From a checkpoint of a small mixture-of-experts model trained on Wikipedia: a softmax router.
Below are experts of layer 8 (counted from 0) of a mixture-of-experts language model. Rows are named router (the router's row for the expert), gate (a neuron's input weights, with its number), up (a neuron's input weights, with its number) and show model dimensions 0-127. Each number is 50 + 15 x the weight over its row's rms, rounded and kept within 0 to 99.
After each expert's rows: "comes after" lists some tokens at least twice as common just before its tokens as in all text. This comes from a sample of Wikipedia text that the model never trained on. Tokens count by the router's weight.

# expert 13
router:44 52 41 29 58 50 68 56 25 31 56 36 48 45 37 23 45 72 83 50 51 36 24 59 63 32 46 66 29 43 73 54 30 66 46 45 34 39 61 64 32 64 46 65 77 95 44 33 56 28 62 67 39 34 35 32 42 67 63 26 57 72 49 50 49 43 37 47 35 54 56 49 54 12 63 70 46 47 46 62 36 45 27 71 40 36 49 48 22 34 34 48 46 48 69 40 53 54 34 57 46 48 48 21 70 46 29 37 43 55 76 25 46 55 25 36 70 68 66 72 62 61 41 59 52 45 43 37
gate0:35 51 58 57 43 48 69 84 18 68 34 83 26 76 29 65 43 48 60 33 59 75 43 74 64 35 61 43 27 33 55 61 56 31 44 41 53 57 22 72 20 64 61 68 66 46 62 42 71 66 55 64 64 48 47 38 29 56 43 53 57 27 58 45 12 44 33 50 50 46 31 59 39 60 49 33 22 50 36 61 58 39 50 50 58 66 42 37 54 34 53 56 51 34 67 50 27 50 51 72 40 55 56 28 73 54 58 16 36 46 77 43 51 65 66 38 66 53 49 43 49 20 77 49 58 48 51 41
up0:61 57 63 35 60 34 56 30 25 55 49 70 42 63 47 39 26 55 30 21 75 66 38 46 49 41 59 42 47 31 58 56 23 87 70 55 59 61 67 64 51 39 40 36 50 47 74 48 57 41 50 45 49 61 39 50 44 26 44 47 51 46 56 56 48 57 29 84 63 34 61 46 38 45 45 39 39 35 53 53 29 59 47 46 47 50 16 67 39 12 38 29 44 82 44 36 49 46 15 83 52 32 38 36 52 51 28 47 36 14 16 44 65 56 65 44 32 42 52 54 59 42 56 20 60 66 37 43
gate1:53 56 47 85 69 29 61 67 42 70 51 36 44 49 30 49 60 37 20 53 37 42 53 51 76 58 44 61 39 59 40 39 35 34 14 27 77 40 56 54 39 20 18 66 54 53 39 36 50 51 39 44 59 39 49 26 61 68 45 36 63 31 60 27 25 43 74 37 48 43 40 32 41 16 53 31 42 44 39 62 51 54 62 68 64 47 54 41 43 66 79 56 68 19 40 42 70 34 46 45 60 75 52 36 43 40 73 47 56 23 60 49 44 35 77 36 57 32 55 44 19 78 53 52 48 53 46 44
up1:43 45 62 59 52 69 71 35 41 66 25 60 49 44 35 44 51 60 60 56 21 44 60 54 21 65 57 42 43 46 75 42 45 43 51 63 55 36 52 51 68 60 59 31 71 53 60 66 51 50 37 33 28 17 63 32 73 62 64 59 46 80 88 56 41 54 49 37 50 53 56 69 56 44 68 44 72 48 39 40 54 41 50 27 57 42 42 56 67 72 21 42 42 63 42 87 47 51 72 73 58 50 37 60 35 71 59 54 57 24 76 61 57 52 47 51 75 25 25 25 50 32 93 47 31 50 39 39
comes after: "\n\n", ".", "\n", "/", ").", "=="

# expert 38
router:61 39 37 35 68 64 59 58 61 67 48 28 42 51 55 63 38 65 33 35 33 43 48 38 46 41 46 43 21 55 32 62 78 53 30 64 75 06 54 29 49 40 20 48 55 44 65 43 48 66 13 56 49 26 42 44 45 72 45 50 54 37 42 37 72 52 45 51 43 42 54 73 44 54 38 68 74 37 82 82 33 52 58 61 48 39 56 64 46 45 28 42 46 55 80 45 82 24 88 46 60 54 52 31 67 45 68 30 60 45 49 48 53 39 23 50 66 59 75 45 59 33 66 54 37 54 55 45
gate0:56 54 35 83 41 41 53 57 59 54 35 65 67 46 52 48 36 43 41 57 69 68 34 49 73 41 39 65 61 47 44 50 67 62 50 48 36 46 49 59 49 58 53 75 56 36 85 54 39 42 61 30 67 56 58 31 57 29 61 89 27 31 36 30 55 31 64 68 60 42 50 53 84 63 38 23 46 40 44 27 48 44 50 37 71 84 36 40 49 55 81 72 62 37 54 08 36 50 28 33 37 64 39 66 54 46 65 72 79 39 21 44 54 43 51 60 57 81 74 47 51 43 46 57 40 51 46 55
up0:52 61 43 57 57 50 59 37 49 32 54 65 36 77 42 21 21 69 26 56 48 34 49 35 25 63 32 61 40 47 52 40 38 26 64 55 55 36 38 64 44 45 46 49 45 55 46 64 59 36 30 57 44 75 44 50 46 38 64 60 51 35 40 39 48 52 40 33 53 40 34 55 61 56 45 46 63 68 48 68 35 40 24 31 63 54 39 54 31 38 48 31 31 71 22 12 69 38 14 35 65 64 30 48 31 48 55 32 66 11 44 52 21 46 50 38 25 43 69 08 51 59 48 39 48 71 67 69
gate1:79 66 73 58 43 30 41 51 29 34 64 19 43 52 44 42 49 24 35 22 56 53 64 59 61 61 56 77 49 59 62 66 42 37 22 47 65 69 82 25 47 62 55 37 40 41 49 44 08 42 62 80 66 58 57 37 34 57 74 61 49 73 37 38 57 65 44 31 64 44 32 65 27 64 50 46 32 67 55 46 50 54 46 63 52 76 37 48 78 48 49 57 31 49 41 41 35 41 49 64 59 29 47 48 53 29 44 78 41 66 53 39 60 56 57 63 68 40 40 42 28 24 18 43 44 25 37 49
up1:50 57 50 70 39 86 65 50 31 24 33 42 39 44 26 55 48 58 74 76 31 40 54 38 35 83 56 44 41 57 38 28 60 54 45 61 78 60 28 54 54 36 57 39 38 32 57 37 63 65 58 63 71 41 65 52 52 55 33 37 63 61 51 73 09 63 38 70 43 43 64 37 51 33 62 57 35 35 62 40 61 51 54 65 75 28 49 59 56 46 44 49 61 47 47 28 82 74 34 35 71 32 57 47 48 73 18 58 35 44 67 84 53 36 43 63 39 60 28 42 69 48 48 53 64 31 74 57
comes after: "\n\n", "\n", " | \"", "\"", ").", "==="

# expert 0
router:37 62 27 55 48 86 31 35 25 52 39 49 49 62 42 62 29 53 43 57 48 24 33 73 33 42 57 22 62 44 55 37 34 54 48 42 46 65 35 59 45 61 37 68 65 47 45 36 47 23 44 60 57 64 53 47 35 39 50 37 63 55 63 53 58 44 43 43 65 34 46 24 51 50 39 50 33 49 58 47 50 33 13 49 14 34 64 45 64 52 38 21 49 53 45 46 20 71 20 55 59 37 38 10 44 50 49 46 42 54 27 30 70 67 62 44 74 49 54 34 33 55 54 94 46 81 31 36
gate0:18 45 45 51 30 52 52 37 41 54 33 57 63 65 40 37 33 52 53 65 53 50 64 49 70 67 53 40 40 17 34 26 52 41 68 57 54 48 62 85 26 67 56 52 69 32 44 57 30 33 63 61 47 26 47 46 47 61 33 50 47 71 42 51 29 64 30 42 58 64 55 39 52 62 26 35 26 54 56 75 54 39 58 40 60 69 66 44 64 26 74 34 25 54 62 41 64 51 36 71 69 22 37 72 69 37 36 67 34 55 68 28 33 59 43 34 82 21 44 23 54 54 68 56 48 56 25 43
up0:42 39 57 47 19 27 65 46 52 28 54 33 28 60 33 52 50 39 54 47 44 65 32 27 81 62 46 50 69 55 64 50 41 53 59 36 49 48 58 77 69 30 39 50 46 12 47 69 18 44 48 63 76 50 68 49 44 37 39 46 69 52 28 28 49 41 52 70 61 57 32 92 43 39 62 26 53 34 33 52 60 79 49 43 43 38 52 85 42 28 40 54 82 51 45 43 47 48 45 50 35 42 69 21 62 39 60 72 35 70 55 47 43 50 40 58 29 55 46 68 60 73 63 64 64 33 71 50
gate1:45 43 35 51 72 30 67 43 86 43 55 63 55 63 43 27 72 33 65 72 58 42 25 48 56 30 29 32 44 32 40 68 55 49 26 34 33 50 60 40 34 47 58 65 62 45 45 46 72 72 32 70 46 65 20 27 49 25 28 56 22 27 59 62 59 50 39 56 59 54 47 44 59 71 64 46 74 62 47 40 44 50 48 45 60 43 21 33 65 58 63 64 38 62 73 48 15 53 34 50 41 48 49 68 31 58 58 32 55 63 68 42 56 47 56 34 61 49 64 73 29 41 60 78 39 53 08 60
up1:57 50 37 49 30 61 47 71 44 40 52 84 72 22 79 75 68 48 63 61 66 51 39 60 43 58 45 69 59 63 48 61 61 46 52 52 63 50 46 21 21 48 27 59 54 46 26 60 19 54 67 52 37 72 44 31 49 45 35 31 35 64 57 24 44 43 61 54 57 48 35 52 54 46 71 50 48 47 55 54 11 43 48 40 50 28 43 75 68 63 39 51 22 70 71 50 49 56 59 47 49 58 52 57 71 80 34 31 45 56 11 14 70 51 45 76 40 30 49 48 27 38 42 58 53 47 27 49
comes after: "1", "2", ",", "5", "3", "6"

# expert 60
router:36 47 41 36 37 27 59 35 51 59 52 49 35 00 53 63 61 35 71 58 51 33 67 27 39 56 55 16 57 51 42 79 68 63 54 51 56 52 36 68 42 56 40 32 25 79 81 27 17 32 30 66 37 52 21 47 43 54 52 52 41 62 76 44 49 64 48 66 27 57 59 30 37 65 56 49 44 31 62 54 52 37 46 42 50 36 37 70 29 50 33 56 56 39 38 40 70 30 44 39 54 38 58 64 47 45 62 46 59 82 33 62 50 52 20 52 24 52 58 35 39 63 73 44 53 45 72 38
gate0:44 40 47 46 46 20 45 32 34 64 37 61 46 11 49 46 43 41 37 75 34 44 64 68 67 49 59 49 50 51 37 72 59 51 42 55 53 73 22 42 49 54 33 47 53 35 24 27 82 20 53 45 57 45 33 52 43 44 31 43 30 41 22 62 46 82 60 49 39 44 45 63 44 45 20 34 39 52 89 50 44 39 29 25 65 66 30 53 66 73 36 62 69 43 43 36 71 49 26 34 46 44 39 72 39 57 74 37 37 44 53 68 17 50 46 43 26 36 71 61 69 49 65 44 57 49 47 49
up0:21 51 70 31 65 41 53 29 40 58 32 42 27 26 28 35 43 48 26 55 62 57 89 41 51 65 14 53 26 63 63 57 39 74 56 60 65 48 46 86 39 37 46 62 55 76 56 43 44 37 56 59 52 44 28 55 64 74 29 51 40 62 87 62 32 54 59 37 44 47 61 52 44 58 51 34 65 36 57 64 58 57 56 19 53 72 66 52 33 47 51 51 33 33 60 27 70 14 57 55 70 48 44 48 57 65 56 54 39 39 45 59 39 38 60 49 73 43 57 71 86 43 57 42 32 47 66 37
gate1:37 55 58 53 18 30 50 34 32 59 44 65 40 62 51 33 58 28 46 47 61 35 74 55 38 31 58 54 36 23 14 34 64 36 83 32 24 51 47 53 60 49 61 26 75 45 45 51 37 49 72 54 63 45 64 48 55 36 36 55 74 63 50 53 42 35 44 29 31 63 22 63 76 59 44 66 56 55 44 39 14 81 48 54 51 46 47 67 67 36 64 38 80 38 67 52 66 48 28 33 54 31 61 39 71 51 54 46 29 57 29 70 44 55 66 33 49 64 60 23 56 48 69 49 28 49 42 71
up1:46 64 68 28 65 58 59 36 53 33 47 48 64 60 51 47 53 34 48 44 81 39 66 33 28 71 31 52 31 49 60 59 31 99 57 49 55 76 76 39 55 37 54 64 56 23 73 25 51 43 41 62 77 55 38 60 55 74 49 28 28 53 48 70 51 56 61 41 47 53 48 37 36 41 64 54 61 21 70 52 57 69 35 64 36 38 80 37 62 34 38 65 70 15 63 32 38 42 55 48 72 57 60 41 50 65 71 56 21 51 37 42 56 43 35 45 50 76 47 56 72 42 68 33 31 52 38 58
comes after: "\n", "\n\n", " |  | ", "0", "3", "5"

# expert 30
router:50 74 66 67 69 67 68 43 65 68 43 44 62 44 65 72 42 83 66 65 49 45 63 41 62 61 58 38 53 82 39 59 46 58 45 56 65 53 50 51 17 34 64 45 58 47 57 46 17 65 44 72 27 36 45 40 54 70 43 31 28 54 12 54 40 51 80 50 44 68 85 38 54 33 71 26 48 72 46 68 43 70 61 70 49 59 41 31 36 69 59 51 60 40 67 58 65 59 81 55 49 59 45 40 38 56 46 33 26 55 65 29 57 20 40 52 38 34 48 43 70 71 51 65 49 56 72 48
gate0:30 62 33 54 38 53 44 66 51 39 35 53 11 74 57 75 32 63 47 34 51 16 43 70 57 62 46 50 32 64 46 34 41 61 62 67 16 58 43 63 52 53 33 48 53 48 58 55 52 39 22 22 51 65 46 57 60 28 98 53 57 45 50 63 69 79 47 59 29 76 38 55 66 50 41 46 51 58 37 57 70 67 47 44 81 44 54 31 54 45 49 43 48 45 76 41 49 44 47 43 42 24 78 29 34 53 58 51 29 38 33 65 42 34 83 46 26 46 60 61 65 56 64 50 61 75 35 61
up0:49 34 65 59 62 56 42 66 53 45 43 13 75 68 46 56 31 57 53 71 73 46 82 57 57 52 28 39 86 53 54 75 54 61 43 60 43 58 37 37 31 36 47 68 82 42 56 54 72 52 47 33 45 60 77 49 80 27 47 26 42 62 57 63 66 60 22 46 20 58 53 59 32 57 42 41 45 51 17 78 59 55 38 35 52 35 42 50 39 51 81 41 56 40 41 53 30 51 24 51 57 80 64 27 46 47 21 69 61 50 45 57 49 28 45 44 45 40 59 64 45 40 52 68 36 72 52 36
gate1:57 38 93 63 71 47 57 53 40 80 39 75 54 45 45 54 40 52 40 41 70 38 63 36 73 52 69 68 33 46 47 58 79 50 20 57 68 60 24 35 32 63 35 51 45 65 50 25 37 68 34 35 34 77 74 57 42 64 61 47 50 52 69 73 65 49 30 62 38 49 42 31 66 63 62 77 58 62 38 60 53 44 56 62 58 20 48 30 13 51 55 48 66 83 29 61 50 31 81 45 52 45 41 57 33 54 53 43 51 60 55 49 30 49 59 57 58 46 33 67 55 50 49 59 27 18 47 46
up1:49 58 61 30 62 50 65 86 69 64 47 57 70 51 55 55 32 62 52 55 29 52 52 53 61 88 64 33 37 38 53 60 84 52 59 32 70 36 61 34 21 54 74 44 22 67 50 09 51 74 71 56 44 55 71 56 49 29 36 51 65 65 47 38 60 69 37 75 51 46 58 16 56 58 58 52 24 57 54 99 40 36 42 45 49 21 27 50 69 63 56 53 64 67 49 39 40 29 70 59 70 53 49 46 52 52 40 41 53 31 35 47 64 65 60 60 56 50 53 49 49 47 69 61 38 47 60 62
comes after: ".", " |", ")", "==", "\n\n", " |  |"

# expert 3
router:47 44 46 56 32 67 59 22 36 66 35 32 54 22 39 27 73 54 61 65 38 60 39 75 51 57 59 63 61 67 31 73 20 61 51 45 98 53 44 61 41 42 49 45 15 73 51 38 89 58 53 61 50 58 49 33 45 42 45 33 69 47 65 32 59 58 57 38 49 48 72 53 42 45 41 41 99 44 51 53 59 39 48 48 51 42 49 48 40 57 56 41 45 36 66 49 30 42 61 55 47 72 82 41 59 75 75 28 50 61 54 39 23 22 61 76 53 63 55 51 51 30 44 33 52 39 56 45
gate0:48 45 45 52 64 66 27 59 70 47 42 34 45 69 15 40 47 51 38 57 49 49 30 68 79 49 68 34 61 57 30 65 34 31 24 36 57 69 43 43 37 57 32 65 40 55 56 66 57 38 40 65 64 42 44 44 70 38 21 43 37 61 37 89 59 51 49 26 77 48 51 30 49 32 45 44 49 66 63 51 37 66 33 47 57 49 85 40 73 28 62 58 49 32 26 45 26 41 42 37 12 37 48 46 45 33 64 46 37 48 38 18 68 36 65 40 49 33 50 47 52 49 62 61 80 26 51 25
up0:45 49 45 67 64 37 45 75 74 59 17 48 58 71 41 33 66 59 50 67 61 33 31 55 32 34 74 19 46 66 40 53 55 50 40 62 59 25 51 32 45 67 37 30 36 49 62 35 65 69 67 38 51 60 46 43 94 47 28 50 46 50 40 35 51 54 28 54 87 52 53 25 50 54 53 90 55 48 56 30 34 43 60 18 45 71 37 43 47 60 36 40 51 49 68 56 34 67 74 53 27 51 54 57 49 59 60 63 56 43 56 65 60 69 93 54 55 52 52 36 65 54 41 74 51 45 73 34
gate1:40 70 55 41 43 60 61 49 31 89 59 58 63 57 29 64 54 35 42 63 55 47 59 29 36 29 77 53 69 27 47 34 29 51 38 71 64 21 27 57 76 60 79 49 22 58 20 38 42 86 31 42 39 35 69 61 34 63 73 50 29 31 48 38 53 42 44 54 67 55 52 34 37 34 21 56 42 59 44 39 75 36 61 60 54 23 48 59 45 46 61 41 79 34 63 66 64 53 45 77 51 67 66 50 22 43 51 62 44 59 40 50 53 37 47 58 46 35 51 35 64 57 70 56 40 33 64 38
up1:55 38 39 59 30 46 50 71 42 51 62 57 62 52 47 50 43 40 58 63 33 55 66 61 56 61 61 60 39 58 21 46 55 38 51 42 64 28 61 24 56 38 47 34 36 58 28 57 56 31 38 42 19 67 76 34 61 39 99 38 42 35 36 49 34 87 56 51 39 29 47 57 65 62 48 40 57 47 23 44 29 70 48 55 52 59 54 60 32 43 46 74 67 40 77 58 67 43 69 70 72 55 53 43 73 38 63 37 34 06 63 50 15 51 60 58 49 56 50 68 63 30 49 48 22 29 41 41
comes after: "\n", "0", "3", "1", "4", "6"

# expert 45
router:56 26 82 44 35 53 72 58 76 28 14 24 59 05 47 36 59 88 75 52 32 43 32 71 40 53 33 35 48 41 57 23 70 61 67 35 66 55 80 56 33 29 60 55 75 60 53 59 65 54 31 43 57 55 57 75 38 67 45 57 50 53 33 52 54 55 49 53 31 43 49 46 22 36 33 53 53 86 61 56 38 37 44 56 43 40 46 49 56 68 60 47 70 49 54 42 29 40 55 53 52 49 41 58 63 45 74 53 57 45 60 35 53 12 37 61 42 71 35 49 50 58 56 56 59 36 71 56
gate0:58 26 40 76 34 72 32 64 63 47 73 63 33 44 46 37 40 73 27 59 50 54 67 10 50 59 50 62 60 52 64 34 54 58 36 62 52 52 29 37 28 57 67 61 28 48 53 36 53 84 37 36 50 59 84 33 41 33 47 42 44 44 59 43 53 20 61 38 46 63 50 39 42 65 60 54 63 77 19 59 81 29 49 65 45 34 61 26 50 64 41 48 67 45 66 45 61 54 46 45 78 51 48 56 13 41 57 58 67 63 34 43 68 65 58 45 58 48 53 49 72 45 13 42 28 45 37 74
up0:40 93 29 58 69 26 41 51 24 38 50 37 49 59 44 84 59 44 53 44 31 13 54 44 56 33 39 55 60 30 66 52 42 41 53 45 37 35 54 56 59 36 40 40 51 58 42 45 52 49 52 61 62 60 31 59 39 31 55 10 49 58 51 57 48 57 52 57 33 50 39 61 52 44 46 31 73 25 64 61 57 37 41 25 41 80 31 49 77 43 50 48 35 64 34 32 54 49 54 16 27 43 35 36 85 25 51 64 56 43 55 74 32 50 44 30 33 66 54 62 15 57 38 63 55 25 37 38
gate1:28 81 55 40 23 38 76 46 40 62 37 08 50 35 37 33 46 34 54 44 47 55 49 08 65 68 47 17 66 25 25 52 36 31 66 59 50 37 32 54 66 25 60 57 53 65 34 55 48 57 63 62 41 62 49 38 54 60 57 52 54 42 40 60 42 27 67 45 54 54 36 70 66 46 54 26 40 62 47 81 57 53 60 43 63 49 60 60 59 66 53 60 65 53 45 21 48 42 41 33 34 29 44 30 39 43 41 29 49 18 55 58 62 64 46 57 67 29 22 27 55 70 36 56 62 51 76 29
up1:45 31 74 35 64 31 43 69 47 36 53 41 41 31 64 37 50 69 50 68 73 94 66 48 54 52 43 53 34 50 64 46 51 49 37 54 51 58 45 44 49 50 52 38 53 48 48 30 58 65 37 32 64 44 56 62 36 48 48 51 52 30 54 35 34 38 67 47 33 49 36 57 50 17 82 57 44 30 52 53 87 53 54 52 45 50 78 42 61 58 42 45 13 87 54 34 40 64 59 75 65 53 42 30 25 86 40 51 57 74 21 42 44 68 53 49 48 57 74 84 40 57 33 33 42 62 78 39
comes after: " |", "\n", ")", " |  |", ") |", "% |"

# expert 17
router:60 65 60 45 84 48 60 43 67 54 62 43 54 76 40 88 38 27 35 56 46 35 65 40 55 56 41 51 70 65 54 43 50 62 35 34 33 57 43 49 47 43 74 61 60 46 70 29 64 49 40 77 33 58 34 41 55 60 61 45 16 45 37 41 53 48 54 48 63 50 60 15 31 77 37 28 29 19 43 39 40 05 44 30 55 45 63 29 32 46 51 53 57 43 43 66 34 50 27 51 58 57 39 06 35 31 46 56 52 42 46 43 74 37 35 39 42 79 53 72 55 46 48 60 73 55 51 42
gate0:62 36 43 49 28 59 69 44 21 57 24 45 51 99 37 63 41 49 52 52 74 33 60 59 55 44 51 40 48 28 17 30 59 49 51 54 42 27 24 53 63 61 70 67 66 42 38 70 35 41 43 68 36 33 57 75 55 54 74 61 27 43 42 58 51 46 52 31 59 51 66 33 34 39 32 57 27 57 54 47 31 57 46 56 59 54 12 50 58 35 61 72 37 29 71 59 47 60 53 65 60 45 64 60 52 71 71 72 63 37 50 39 33 30 54 51 58 43 62 61 38 53 51 31 38 03 32 47
up0:53 44 46 42 74 34 57 30 44 52 66 94 50 48 47 42 84 62 36 67 45 76 31 37 66 33 32 42 62 63 53 49 32 28 42 30 56 67 62 55 72 21 60 25 33 47 32 48 69 62 73 52 10 58 48 36 35 29 42 30 46 55 45 62 60 25 37 37 67 71 37 52 28 56 63 54 59 70 24 10 27 53 40 76 50 24 27 44 73 54 44 63 45 55 59 17 63 56 53 52 40 43 46 41 49 50 46 54 58 57 48 45 61 60 49 45 63 56 65 65 59 50 47 43 32 58 42 55
gate1:49 54 34 42 59 88 75 20 61 46 75 56 63 55 36 50 51 53 31 27 74 48 50 34 82 81 40 56 39 56 43 36 41 46 36 59 61 47 46 30 60 61 61 52 41 57 36 66 50 53 46 52 25 13 38 55 34 44 43 30 31 47 36 54 68 25 59 34 87 55 36 19 20 50 69 63 43 55 60 57 61 51 37 56 54 52 66 34 49 52 61 52 53 44 66 77 52 45 52 65 47 67 86 37 37 55 63 59 46 63 61 30 38 47 54 42 37 37 32 71 46 40 29 52 95 50 52 45
up1:42 63 48 64 46 47 36 48 55 67 49 51 57 22 78 74 56 34 73 42 30 56 51 54 56 51 84 50 60 43 60 72 47 21 41 39 10 60 56 28 65 48 67 42 51 55 35 48 59 69 31 68 48 45 76 39 66 54 37 62 50 49 62 34 44 53 50 51 55 78 58 49 55 46 47 57 70 50 64 31 62 55 57 53 58 10 48 33 92 63 87 53 60 72 29 57 77 66 38 26 39 46 36 57 53 49 45 34 79 56 50 62 45 54 55 72 60 33 51 60 67 69 27 75 28 40 58 54
comes after: "1", "2", "8", "85", "88", "86"

# expert 33
router:44 41 56 52 23 58 27 58 82 46 64 37 54 48 64 39 52 76 85 59 48 47 33 42 40 66 39 54 72 51 47 54 77 59 67 47 56 73 72 47 61 45 53 19 45 86 49 56 54 70 33 46 44 54 53 55 66 55 64 42 34 36 14 32 49 47 63 43 30 32 78 56 30 16 70 42 48 91 48 65 40 61 69 55 39 33 53 60 24 51 59 48 49 36 84 64 62 75 46 42 50 49 52 71 37 48 50 39 45 45 28 27 75 49 43 60 40 68 26 45 45 52 41 61 44 41 62 49
gate0:50 61 38 40 63 29 28 72 43 66 56 55 80 57 32 64 55 53 74 58 67 48 58 49 40 31 41 56 57 61 68 49 70 65 66 58 44 35 57 11 44 73 53 41 53 22 38 43 78 39 24 44 40 78 38 77 57 75 44 62 18 47 30 42 57 48 57 88 29 34 36 45 72 45 27 55 51 52 52 46 37 40 63 77 30 62 77 49 63 33 39 52 55 59 61 52 34 50 70 54 53 31 55 52 42 48 38 37 25 74 62 48 61 21 49 29 34 38 49 64 45 41 42 65 69 38 38 40
up0:60 51 59 11 35 45 46 54 39 56 24 48 71 63 50 84 60 20 50 54 60 23 60 46 52 53 49 23 33 53 48 44 48 51 47 71 61 57 35 40 62 48 52 59 32 53 57 41 54 61 89 79 25 40 24 57 61 56 59 61 56 57 33 41 39 62 57 57 68 58 64 65 62 49 73 44 59 49 76 70 41 45 62 29 49 35 65 22 35 56 42 45 57 54 88 48 62 40 69 62 61 51 59 35 39 55 64 56 66 40 61 41 79 76 18 46 52 03 42 65 37 52 69 43 57 56 42 39
gate1:28 55 39 32 42 48 57 64 43 38 39 79 60 47 68 42 75 66 61 39 70 48 56 42 40 63 50 53 68 47 42 44 56 39 53 44 48 36 44 39 52 48 31 26 24 61 23 72 53 46 48 36 47 79 43 38 60 48 24 60 29 25 61 59 53 42 51 65 43 51 26 38 33 67 57 49 53 46 55 57 51 25 88 66 55 49 56 59 33 53 63 63 44 45 37 16 37 61 71 40 65 37 68 58 47 37 50 38 35 57 50 75 41 32 85 49 59 41 49 03 65 46 22 34 66 66 87 63
up1:52 59 53 56 57 48 47 49 70 66 54 57 55 34 44 49 61 54 54 87 54 50 52 62 56 67 67 62 39 53 70 36 47 56 64 87 72 62 51 37 45 24 36 81 60 57 22 50 56 42 65 32 80 60 40 49 64 91 36 36 56 48 54 58 43 16 28 34 86 48 46 66 59 43 52 39 51 57 29 54 41 43 45 21 32 33 33 60 51 48 56 55 40 22 34 36 28 48 42 56 67 68 61 60 55 77 39 72 32 38 27 60 55 37 39 62 58 70 15 70 38 39 34 42 67 48 50 50
comes after: " |", "\n", ")", " |  |", " |  |  |", "\n\n"

# expert 56
router:33 22 75 44 16 47 45 40 13 59 55 32 42 50 36 41 71 72 68 58 49 45 56 76 46 46 66 53 52 31 48 71 41 61 53 33 71 82 41 44 48 28 46 39 43 64 27 34 64 59 57 62 48 28 50 19 56 35 51 47 45 71 39 52 51 25 52 55 72 25 66 65 30 50 46 29 70 37 43 34 70 51 39 43 19 34 51 45 30 25 45 40 56 36 42 54 44 57 56 34 45 16 51 49 74 58 49 18 62 57 26 36 40 41 72 34 34 46 55 66 37 56 49 43 30 55 71 48
gate0:44 48 91 51 53 45 57 22 58 52 52 52 38 67 41 50 66 70 52 63 42 47 39 47 56 47 50 33 66 34 50 71 35 17 44 50 53 56 45 33 42 71 61 39 34 55 61 51 60 53 47 39 59 28 56 59 95 60 44 47 44 21 26 92 59 63 52 50 44 72 49 47 61 64 28 42 57 64 33 23 35 60 31 59 56 47 49 65 41 65 49 54 65 65 71 73 59 55 64 68 14 27 61 41 32 57 66 15 54 17 59 31 54 56 55 59 47 75 42 42 81 35 45 43 41 59 42 45
up0:59 41 45 65 59 34 54 62 56 37 26 62 53 51 52 75 75 52 77 41 42 49 73 41 33 47 52 49 51 45 51 20 62 64 38 07 55 52 51 49 78 49 34 60 48 58 41 63 36 69 67 31 43 60 64 57 61 55 49 45 59 75 54 45 59 62 77 20 52 48 63 77 53 37 62 46 44 63 61 45 38 15 48 61 48 32 50 36 66 32 24 54 64 52 84 45 43 72 67 53 52 59 37 18 58 43 75 15 50 37 58 68 43 58 42 68 27 36 47 32 44 56 42 74 34 51 80 72
gate1:50 45 29 64 19 46 57 54 50 41 35 53 22 54 42 47 20 78 23 24 35 60 58 60 73 70 47 56 61 43 56 52 32 64 44 60 31 67 37 55 65 81 68 41 45 74 51 38 60 66 43 55 70 40 46 51 43 44 44 44 19 39 30 37 65 78 56 59 38 86 37 40 53 49 30 31 27 49 46 61 59 31 17 54 43 13 39 50 44 54 44 50 36 71 31 45 62 64 28 38 37 43 36 38 63 67 38 52 44 43 46 42 72 48 51 40 46 56 30 58 42 33 54 80 28 38 41 76
up1:71 34 74 58 73 54 33 58 13 33 35 58 33 40 52 62 83 34 62 76 53 49 65 51 69 30 75 33 41 34 72 58 31 51 43 55 56 61 60 47 67 41 41 73 43 57 41 76 36 50 58 56 77 13 31 32 80 33 32 46 41 55 23 54 28 55 59 57 58 45 47 39 53 64 33 31 73 41 58 28 68 67 33 32 66 53 59 41 49 47 44 49 65 43 35 44 29 61 72 52 30 36 58 65 66 52 56 37 71 59 77 42 47 36 57 30 57 45 70 70 55 48 73 39 39 56 46 52
comes after: "0", " in ", ", ", "1", "3", " ("